From a checkpoint of a small mixture-of-experts model trained on Wikipedia: 11 layers, 7519 steps.
Below are experts of layer 6 (counted from 0) of a mixture-of-experts language model. Rows are named router (the router's row for the expert), up (a neuron's input weights, with its number), down (a neuron's output weights, with its number) and show model dimensions 0-63. Each number is 200 + 30 x the weight over its row's rms, rounded and kept within 0 to 999.
Before each expert's rows: "comes before" lists some tokens at least twice as common just after its tokens as in all text; "comes after" lists some tokens at least twice as common just before its tokens as in all text. This comes from a sample of Wikipedia text that the model never trained on. Tokens count by the router's weight.

# expert 11
comes before: "the ", "a ", "201", "200", "his ", "well "
comes after: "in ", "(", "of ", "by ", "es ", "and "
router,168,220,163,222,182,170,187,246,230,161,162,167,208,177,215,196,216,245,165,234,178,171,171,147,166,169,158,230,153,173,227,206,143,163,240,240,228,174,228,202,225,194,254,224,181,215,230,159,233,220,246,244,213,162,219,202,189,159,211,224,163,174,238,185
up32,200,204,184,204,181,244,253,199,157,199,171,173,226,187,219,194,255,238,216,174,203,186,210,213,198,203,175,219,198,210,221,244,215,222,224,179,183,212,235,163,202,219,201,225,223,198,207,241,195,206,201,207,261,203,290,253,245,154,162,197,180,170,162,146
down32,186,226,207,235,156,198,157,143,209,171,218,207,189,198,201,202,171,215,202,180,183,216,238,156,172,209,186,200,207,186,190,152,164,203,215,221,150,190,187,242,193,190,196,202,225,224,162,138,220,210,167,128,187,235,231,191,186,191,131,246,243,210,248,204

# expert 41
comes before: "\n", "-", ",", "–", ":", "9"
comes after: ",", "| ", "- ", "a ", " ", "were "
router,164,235,167,225,191,162,171,238,225,182,174,171,204,179,213,188,201,248,162,219,171,184,179,162,142,166,165,227,171,185,234,221,162,186,242,221,194,177,184,182,222,189,239,216,181,233,232,165,234,223,243,238,212,159,217,204,138,148,204,216,146,170,230,196
up6,188,182,172,156,274,160,198,190,210,187,215,166,240,175,192,194,164,185,202,188,174,199,198,211,213,212,126,200,220,204,172,211,208,180,208,237,229,190,246,267,180,256,213,170,182,263,195,224,195,197,229,209,235,180,188,189,205,147,161,173,185,175,164,248
down6,214,170,267,170,188,232,212,241,273,170,286,203,209,230,224,184,253,138,232,199,256,169,200,220,178,229,229,209,229,162,263,221,204,184,220,207,188,182,177,175,193,211,135,152,216,206,228,227,200,190,222,122,208,185,138,186,186,179,202,240,236,159,151,189

# expert 25
comes before: "| ", ".", "0 ", " ", "|", ","
comes after: "| ", "0 ", ",", " ", "1 ", "3 "
router,166,259,156,224,206,170,162,238,244,171,158,173,182,180,220,206,228,244,164,214,173,164,176,149,180,177,162,223,179,183,228,233,178,216,239,220,179,172,205,165,215,220,245,231,166,179,230,156,237,232,233,234,220,175,219,208,157,233,192,239,179,190,217,161
up6,167,203,164,210,220,167,194,189,195,129,196,192,173,165,204,184,175,221,189,221,208,231,221,234,165,215,208,184,209,170,217,198,168,134,190,225,179,190,219,144,202,228,169,229,165,161,213,182,245,184,187,167,170,199,197,181,214,189,220,220,252,160,163,159
down6,154,179,192,166,224,187,156,184,165,211,229,162,180,198,221,221,219,212,195,165,219,164,190,174,218,160,164,149,207,246,241,229,222,207,211,160,228,146,158,193,136,155,198,191,209,220,176,189,213,224,153,166,174,153,188,135,181,221,181,159,207,222,198,226

# expert 71
comes before: "| ", "of ", "|", "(", "–", "in "
comes after: "201", "202", "| ", "200", "199", "-"
router,164,223,167,224,165,172,199,245,220,201,164,169,192,184,227,187,210,247,155,216,174,185,171,164,158,167,179,242,155,194,230,243,173,150,244,233,179,175,174,199,224,235,240,228,173,220,223,156,236,233,246,235,214,178,226,219,154,164,235,229,163,177,230,174
up0,221,213,196,181,197,216,191,215,206,221,203,193,198,176,202,198,202,167,184,151,180,168,181,165,187,160,235,191,180,186,184,194,177,252,157,165,209,241,208,214,234,212,206,254,204,194,132,186,182,228,257,196,226,189,234,203,196,197,242,190,190,206,193,238
down0,188,202,175,284,167,238,181,185,187,283,223,144,215,191,165,208,212,155,214,182,165,239,213,168,192,175,212,177,225,165,175,189,168,241,173,224,217,191,116,207,204,181,177,232,205,199,200,175,204,151,230,227,222,203,180,266,198,191,192,201,209,236,245,237

# expert 27
comes before: "\n", "|", " ", "\n\n", "See ", "Early "
comes after: "\n\n", "\n", " ", "| ", ". ", "="
router,174,230,166,195,212,170,201,238,223,192,171,147,209,183,185,178,209,243,164,199,181,167,158,144,163,171,160,192,153,188,229,197,154,203,259,202,207,166,213,191,234,205,236,212,184,227,230,149,249,221,242,241,196,158,203,256,181,152,195,228,164,182,231,177
up17,237,198,237,196,168,184,215,202,206,208,189,185,191,248,177,220,187,174,157,171,228,200,212,231,211,108,202,194,213,202,250,199,183,164,201,242,114,226,228,272,200,217,229,168,209,202,142,203,229,206,194,260,221,154,275,244,217,218,225,219,201,190,183,194
down17,219,199,158,221,152,177,190,182,226,223,213,175,208,195,174,167,230,183,168,136,186,210,177,222,207,215,212,215,225,183,201,184,145,198,246,213,199,230,174,271,169,216,173,180,183,212,170,214,123,141,192,220,216,235,165,153,199,198,169,196,219,226,227,215

# expert 28
comes before: "| ", "–", ".", ",", "0 ", ":"
comes after: "| ", "(", "201", "200", "; ", "202"
router,147,224,161,210,209,152,209,243,232,194,147,197,211,185,241,206,210,273,169,207,158,186,182,134,228,187,172,281,190,198,232,183,178,206,208,197,197,142,229,185,201,194,240,214,165,208,248,190,243,233,236,209,249,165,233,234,200,179,206,208,202,148,231,185
up6,182,198,146,249,223,191,264,168,199,213,212,219,223,247,133,211,193,191,204,196,199,214,176,174,240,193,194,214,185,256,191,176,174,173,210,186,242,235,165,259,209,186,188,182,166,256,200,176,232,205,160,183,207,185,209,164,194,203,161,235,140,148,236,152
down6,200,185,166,200,230,172,216,172,170,206,180,224,224,147,143,192,174,161,198,236,215,159,201,200,197,162,158,218,164,257,213,217,205,199,218,148,220,149,186,237,149,187,187,224,186,181,215,187,173,234,162,198,210,184,226,171,156,182,196,211,188,204,168,230

# expert 31
comes before: "\n", ", ", "–", "% ", ": ", "\n\n"
comes after: "201", "199", "202", ".", "0 ", "200"
router,161,235,168,204,173,173,196,245,236,173,156,169,214,174,200,184,212,241,154,226,172,184,169,153,178,167,157,240,163,211,234,213,153,190,247,197,239,169,175,187,232,203,245,234,174,229,231,157,240,232,245,235,210,165,225,227,161,166,196,227,160,179,242,186
up12,198,218,192,174,168,203,207,143,179,172,166,227,217,198,136,157,182,214,138,201,263,152,224,165,220,216,178,199,206,203,220,190,181,244,212,153,161,186,202,174,177,229,187,231,162,154,243,210,178,186,212,202,116,172,183,179,203,184,242,209,248,213,197,210
down12,221,274,205,149,224,267,211,253,166,219,161,205,178,208,180,187,195,220,213,227,242,163,225,226,181,168,232,201,191,149,207,224,231,179,158,183,253,250,195,181,152,175,193,214,203,218,192,232,242,171,147,204,201,160,208,236,212,236,210,236,221,204,171,188

# expert 58
comes before: ", ", ". ", ".", "0", "5", "8"
comes after: "in ", "201", "–", "202", "200", "In "
router,156,201,202,178,178,195,193,224,272,177,161,204,249,142,193,201,211,217,167,224,177,207,204,166,194,184,162,212,154,213,238,188,176,183,230,172,204,202,171,192,216,203,249,181,177,237,212,167,299,226,230,193,220,196,194,222,187,152,234,224,176,180,216,183
up0,201,201,281,209,191,200,196,209,220,230,226,214,259,204,188,263,222,205,135,183,186,203,195,130,165,186,149,216,131,214,240,181,173,209,194,171,176,239,180,214,190,192,236,195,156,204,167,219,186,177,193,157,223,234,211,171,157,211,200,145,195,199,193,216
down0,221,194,209,179,175,230,235,216,238,206,163,180,184,186,193,221,213,220,259,203,211,226,159,194,229,191,170,222,202,179,213,229,215,156,206,178,197,238,168,141,216,204,193,196,218,177,188,201,259,214,196,194,204,234,173,220,237,199,230,159,213,201,138,201

# expert 85
comes before: "\n", "| ", "\n\n", "|", ")", "), "
comes after: "| ", " ", "–", "(", "- ", "196"
router,155,227,157,202,194,170,192,245,232,185,159,165,209,188,215,195,218,252,166,227,172,175,156,158,178,159,152,218,164,209,236,208,150,174,257,180,201,159,205,208,235,189,241,225,173,226,235,156,235,222,253,237,206,167,234,207,153,173,204,217,154,177,230,178
up0,192,187,206,194,211,213,215,196,186,230,244,184,195,229,185,205,161,154,187,194,203,213,190,191,202,173,208,248,155,183,244,198,214,212,185,202,193,212,250,125,152,223,247,180,186,217,214,228,205,233,226,202,146,225,205,179,251,214,240,208,193,207,253,186
down0,196,206,207,204,256,180,180,184,187,177,212,183,184,217,227,187,167,174,219,218,174,201,245,233,227,178,200,146,153,221,184,179,225,196,210,195,223,203,236,167,128,164,158,237,194,242,191,185,215,200,213,173,225,262,222,180,214,232,223,192,203,182,169,186

# expert 78
comes before: ": ", "of ", "in ", "es ", "and ", "N "
comes after: "his ", "at ", "its ", "their ", "her ", "s "
router,168,232,155,197,181,169,190,246,228,179,156,163,223,172,201,181,218,245,160,226,174,177,157,146,145,158,164,209,163,194,235,227,154,195,235,222,225,181,181,180,232,188,240,229,176,225,234,160,249,245,252,236,203,169,230,229,167,186,221,224,161,186,227,176
up0,190,191,203,209,188,175,179,160,223,263,220,173,166,211,208,210,212,245,211,178,181,199,251,170,222,266,185,208,210,201,217,204,151,181,224,182,215,165,239,139,194,217,190,191,235,185,168,167,268,195,231,218,196,178,173,187,205,182,223,229,159,178,184,204
down0,221,189,188,183,220,213,190,214,170,170,234,235,192,196,231,217,208,218,281,238,230,283,175,193,147,211,213,219,205,193,157,179,240,182,192,240,240,208,149,193,175,202,216,210,159,252,205,259,218,205,150,218,205,208,161,192,246,173,184,199,168,203,223,199

# expert 49
comes before: "and ", "Pol", "E", "- ", "Star ", "P"
comes after: "\n", "ing", "ity", "a", "es", "ia"
router,165,196,161,197,206,164,174,244,245,195,164,172,187,187,209,175,219,246,162,228,176,174,156,168,195,164,164,223,162,186,229,219,163,195,254,213,244,164,157,171,218,205,243,209,173,241,232,156,235,241,251,241,236,170,228,217,163,213,194,224,169,174,234,165
up6,220,245,140,242,263,203,240,179,163,206,195,226,197,258,193,249,239,174,153,172,165,246,201,187,189,170,182,221,172,224,223,184,203,217,182,212,215,246,223,193,175,217,198,187,155,224,187,206,203,188,149,224,224,187,202,185,224,194,204,158,174,131,232,177
down6,169,174,220,195,196,230,196,209,190,167,178,178,217,194,196,156,229,197,202,228,254,186,230,198,195,208,204,204,203,191,214,207,186,189,264,253,277,219,211,171,220,158,180,249,164,117,203,213,208,183,179,197,160,203,217,268,201,260,178,222,225,138,165,191

# expert 83
comes before: "| ", ".", "|", ",", "°", "/ "
comes after: "| ", "\n", "and ", "- ", ": ", "("
router,166,199,157,229,204,174,206,245,224,179,162,181,227,186,240,199,229,245,157,244,171,191,179,142,147,160,165,219,161,187,231,204,168,156,254,209,252,174,169,172,226,225,243,229,165,236,226,147,237,224,251,235,221,176,227,212,175,173,202,228,171,181,220,166
up11,209,123,241,228,211,199,217,207,184,193,151,210,163,234,153,244,175,193,216,192,206,176,196,155,175,175,230,239,157,219,167,214,228,233,222,160,220,231,212,188,182,209,140,190,169,190,176,209,262,211,224,235,206,166,164,180,213,137,195,209,150,198,162,190
down11,220,245,218,204,188,168,201,154,217,243,191,182,171,246,250,179,161,218,227,146,273,164,252,198,200,242,182,226,197,201,194,169,231,190,227,173,213,205,201,219,166,176,160,206,212,216,171,163,132,196,252,220,197,176,234,235,203,157,176,252,166,167,261,172

# expert 55
comes before: "- ", "| ", "\n", "and ", "but ", "The "
comes after: "|", ")", ".", "s", "es", "ed"
router,171,223,159,192,198,158,191,229,234,182,154,170,257,171,225,191,224,240,149,224,182,184,164,160,188,158,163,230,163,189,233,243,143,203,239,207,195,165,158,231,231,177,234,233,180,222,235,155,227,232,254,233,218,158,211,241,181,175,176,234,160,185,228,190
up7,224,209,220,173,190,192,214,194,247,225,210,209,264,217,131,167,204,137,195,262,165,167,178,183,195,134,228,202,195,186,236,177,156,152,194,218,188,172,203,211,186,199,182,229,171,182,164,215,253,195,196,191,235,164,248,181,212,198,134,217,165,207,214,229
down7,239,220,177,219,188,191,192,189,189,233,219,199,189,179,200,164,184,190,188,131,215,247,226,234,199,192,214,168,176,226,174,159,218,241,175,158,147,211,205,255,171,209,201,181,174,201,177,215,169,186,207,177,190,199,157,166,203,155,163,192,240,202,190,245

# expert 22
comes before: "s ", ", ", "Rec", "ah", "–", "Park"
comes after: "202", "2", "0", "it", "y", "Ber"
router,169,241,166,170,182,164,187,239,234,184,165,165,215,174,214,171,228,243,163,236,180,181,156,159,171,170,163,222,152,190,228,249,157,189,248,202,202,172,194,158,216,211,235,226,181,228,237,160,242,235,243,238,206,159,219,217,184,161,206,218,165,181,232,184
up0,144,162,226,187,196,203,228,218,171,202,251,224,229,167,166,171,222,223,224,226,187,175,240,243,175,221,188,173,196,204,143,229,196,154,197,227,240,183,220,263,258,177,210,143,176,198,201,175,172,233,123,206,204,166,180,244,208,220,216,214,170,197,153,196
down0,183,208,226,190,251,192,242,160,201,200,209,193,205,183,175,237,234,190,189,200,131,187,214,204,186,180,161,229,201,202,249,234,184,226,185,156,156,198,217,152,170,200,190,239,225,227,234,165,221,168,195,199,113,170,233,184,225,199,173,178,176,202,142,215

# expert 46
comes before: "| ", "–", "|", "(", "0 ", "– "
comes after: "| ", "–", "200", "201", ",", "0"
router,158,180,169,202,193,178,177,242,226,195,163,171,198,188,200,183,206,258,168,225,191,177,155,155,182,166,162,219,154,225,229,266,138,212,245,217,202,173,172,195,220,213,231,218,166,217,230,147,235,224,239,239,206,190,231,214,172,194,204,222,187,166,223,198
up1,194,191,150,218,208,159,193,171,197,157,186,183,202,239,216,206,200,178,212,234,141,194,170,223,157,191,179,140,173,234,180,156,180,215,190,180,169,239,228,225,208,201,156,262,174,159,163,224,226,201,168,137,199,218,210,222,151,260,180,187,164,155,194,203
down1,168,244,201,193,233,265,197,215,192,167,255,199,245,158,168,193,253,215,223,210,228,172,154,159,217,194,183,218,251,218,218,155,207,170,207,162,181,211,148,173,145,197,138,209,162,192,152,150,177,215,187,223,245,227,190,227,196,162,207,221,201,207,200,191

# expert 20
comes before: "| ", ".", " ", "0 ", ",", "|"
comes after: "| ", "0 ", " ", "1 ", ".", "; "
router,177,248,162,202,214,170,208,246,216,176,152,180,250,178,238,198,235,243,167,241,198,154,190,151,191,163,156,194,169,191,226,224,158,225,240,220,227,178,195,185,234,211,260,197,173,204,215,162,227,224,232,230,224,166,206,163,191,208,176,227,166,184,212,155
up21,211,194,188,150,242,190,201,259,180,254,192,214,205,191,199,216,167,186,216,233,218,182,170,233,206,198,135,138,147,208,170,191,168,223,211,206,194,165,202,203,196,210,197,175,177,162,161,186,255,194,235,200,162,169,157,209,201,232,197,238,220,202,224,226
down21,237,225,184,169,206,213,209,164,174,209,206,184,216,213,209,193,126,181,168,172,162,187,192,230,176,219,208,193,186,201,199,195,282,194,203,218,230,221,203,201,204,207,247,208,233,118,196,265,240,198,160,222,188,198,169,138,215,277,203,223,205,192,170,221

# expert 37
comes before: "; ", "\n", "–", "No", "sib", "general "
comes after: "tic", "| ", "p", "vs", "comp", "lost "
router,168,219,159,205,165,166,177,239,235,180,161,170,237,182,230,182,204,241,161,212,182,169,148,161,167,158,163,226,162,188,229,196,157,202,233,234,183,171,184,189,219,208,239,232,177,223,238,149,234,224,255,235,206,174,229,206,157,189,193,234,141,180,229,167
up0,171,219,185,227,169,181,200,180,187,245,217,164,230,217,296,163,211,202,186,225,203,197,123,191,186,184,241,191,217,176,206,212,169,200,220,238,173,231,222,241,219,233,204,203,179,164,229,153,241,179,217,175,205,212,180,235,185,243,194,221,210,212,172,223
down0,204,177,220,200,258,261,204,198,216,198,245,170,198,229,208,210,155,232,254,216,167,223,133,249,234,190,160,192,208,269,176,222,236,258,208,234,206,164,197,148,263,197,172,154,227,201,199,164,227,222,234,174,180,207,166,217,173,205,165,189,208,211,191,193

# expert 81
comes before: ", ", "201", "0", "in ", "202", "and "
comes after: "in ", ", ", "the ", "201", "In ", "United "
router,162,210,169,178,180,182,242,234,218,176,162,165,258,172,198,187,188,240,168,219,189,201,174,180,182,166,175,229,159,209,226,183,172,163,260,224,196,181,157,222,239,211,242,226,174,214,226,141,229,244,236,230,207,180,188,259,173,138,233,231,158,177,238,171
up0,246,166,173,203,258,217,219,212,208,228,247,203,181,234,202,179,240,158,234,153,167,197,209,183,217,197,185,238,192,200,161,192,152,201,196,169,207,202,200,180,155,171,169,217,183,214,216,240,139,213,218,200,194,179,195,196,175,224,182,240,232,172,193,201
down0,207,176,220,145,163,254,191,223,172,216,206,185,213,260,247,172,156,209,186,112,246,186,185,185,207,193,209,190,201,222,205,185,224,151,259,181,181,214,210,190,189,155,174,200,183,180,235,218,217,201,239,219,148,221,219,207,203,185,220,187,268,198,184,211

# expert 73
comes before: "the ", "a ", "his ", "which ", "this ", "other "
comes after: ". ", "in ", "es ", "s ", "is ", "\n\n"
router,182,191,162,219,186,171,219,240,231,170,160,174,200,183,194,183,215,249,171,242,169,165,162,165,189,156,162,214,160,214,233,211,145,172,258,210,221,182,228,200,231,207,241,242,180,231,234,157,242,226,254,241,223,166,232,230,173,196,215,228,165,175,233,183
up0,216,193,203,205,195,179,214,230,248,201,207,219,232,180,153,246,220,210,197,240,241,199,196,231,199,235,209,195,203,223,208,220,191,105,240,216,185,168,219,209,145,197,213,194,170,213,225,228,303,209,233,214,228,194,176,195,213,183,200,155,198,199,230,198
down0,200,197,232,226,188,160,233,232,219,201,205,228,221,201,152,209,216,197,184,143,191,161,177,183,212,211,209,175,175,243,159,217,179,215,212,255,152,196,177,162,181,173,216,186,172,213,172,147,246,178,242,239,176,188,232,236,128,208,212,187,240,209,207,198

# expert 14
comes before: "\n\n", "The ", "==", "In ", "- ", "== "
comes after: ".", "\n\n", "==", "=", "===", ")"
router,139,215,178,212,175,166,241,207,241,192,170,193,260,188,186,190,204,225,189,236,202,183,172,141,152,210,182,193,107,208,228,152,208,155,229,176,178,159,196,245,262,181,248,234,124,226,253,193,234,184,219,199,205,138,202,214,232,214,235,246,209,197,218,188
up0,201,233,172,171,186,232,187,247,188,132,186,174,193,206,223,196,152,204,203,200,219,207,223,243,130,191,184,172,185,238,238,200,209,207,170,206,143,183,260,215,193,162,183,154,201,200,151,241,214,237,212,187,207,241,191,196,269,209,190,174,240,195,160,220
down0,212,182,178,164,226,195,183,222,262,174,208,212,127,183,213,231,207,135,241,221,194,162,181,125,171,227,249,199,165,192,198,184,183,240,151,243,181,227,196,218,208,235,212,152,158,234,175,173,167,204,177,190,199,211,187,169,217,185,236,234,196,215,229,224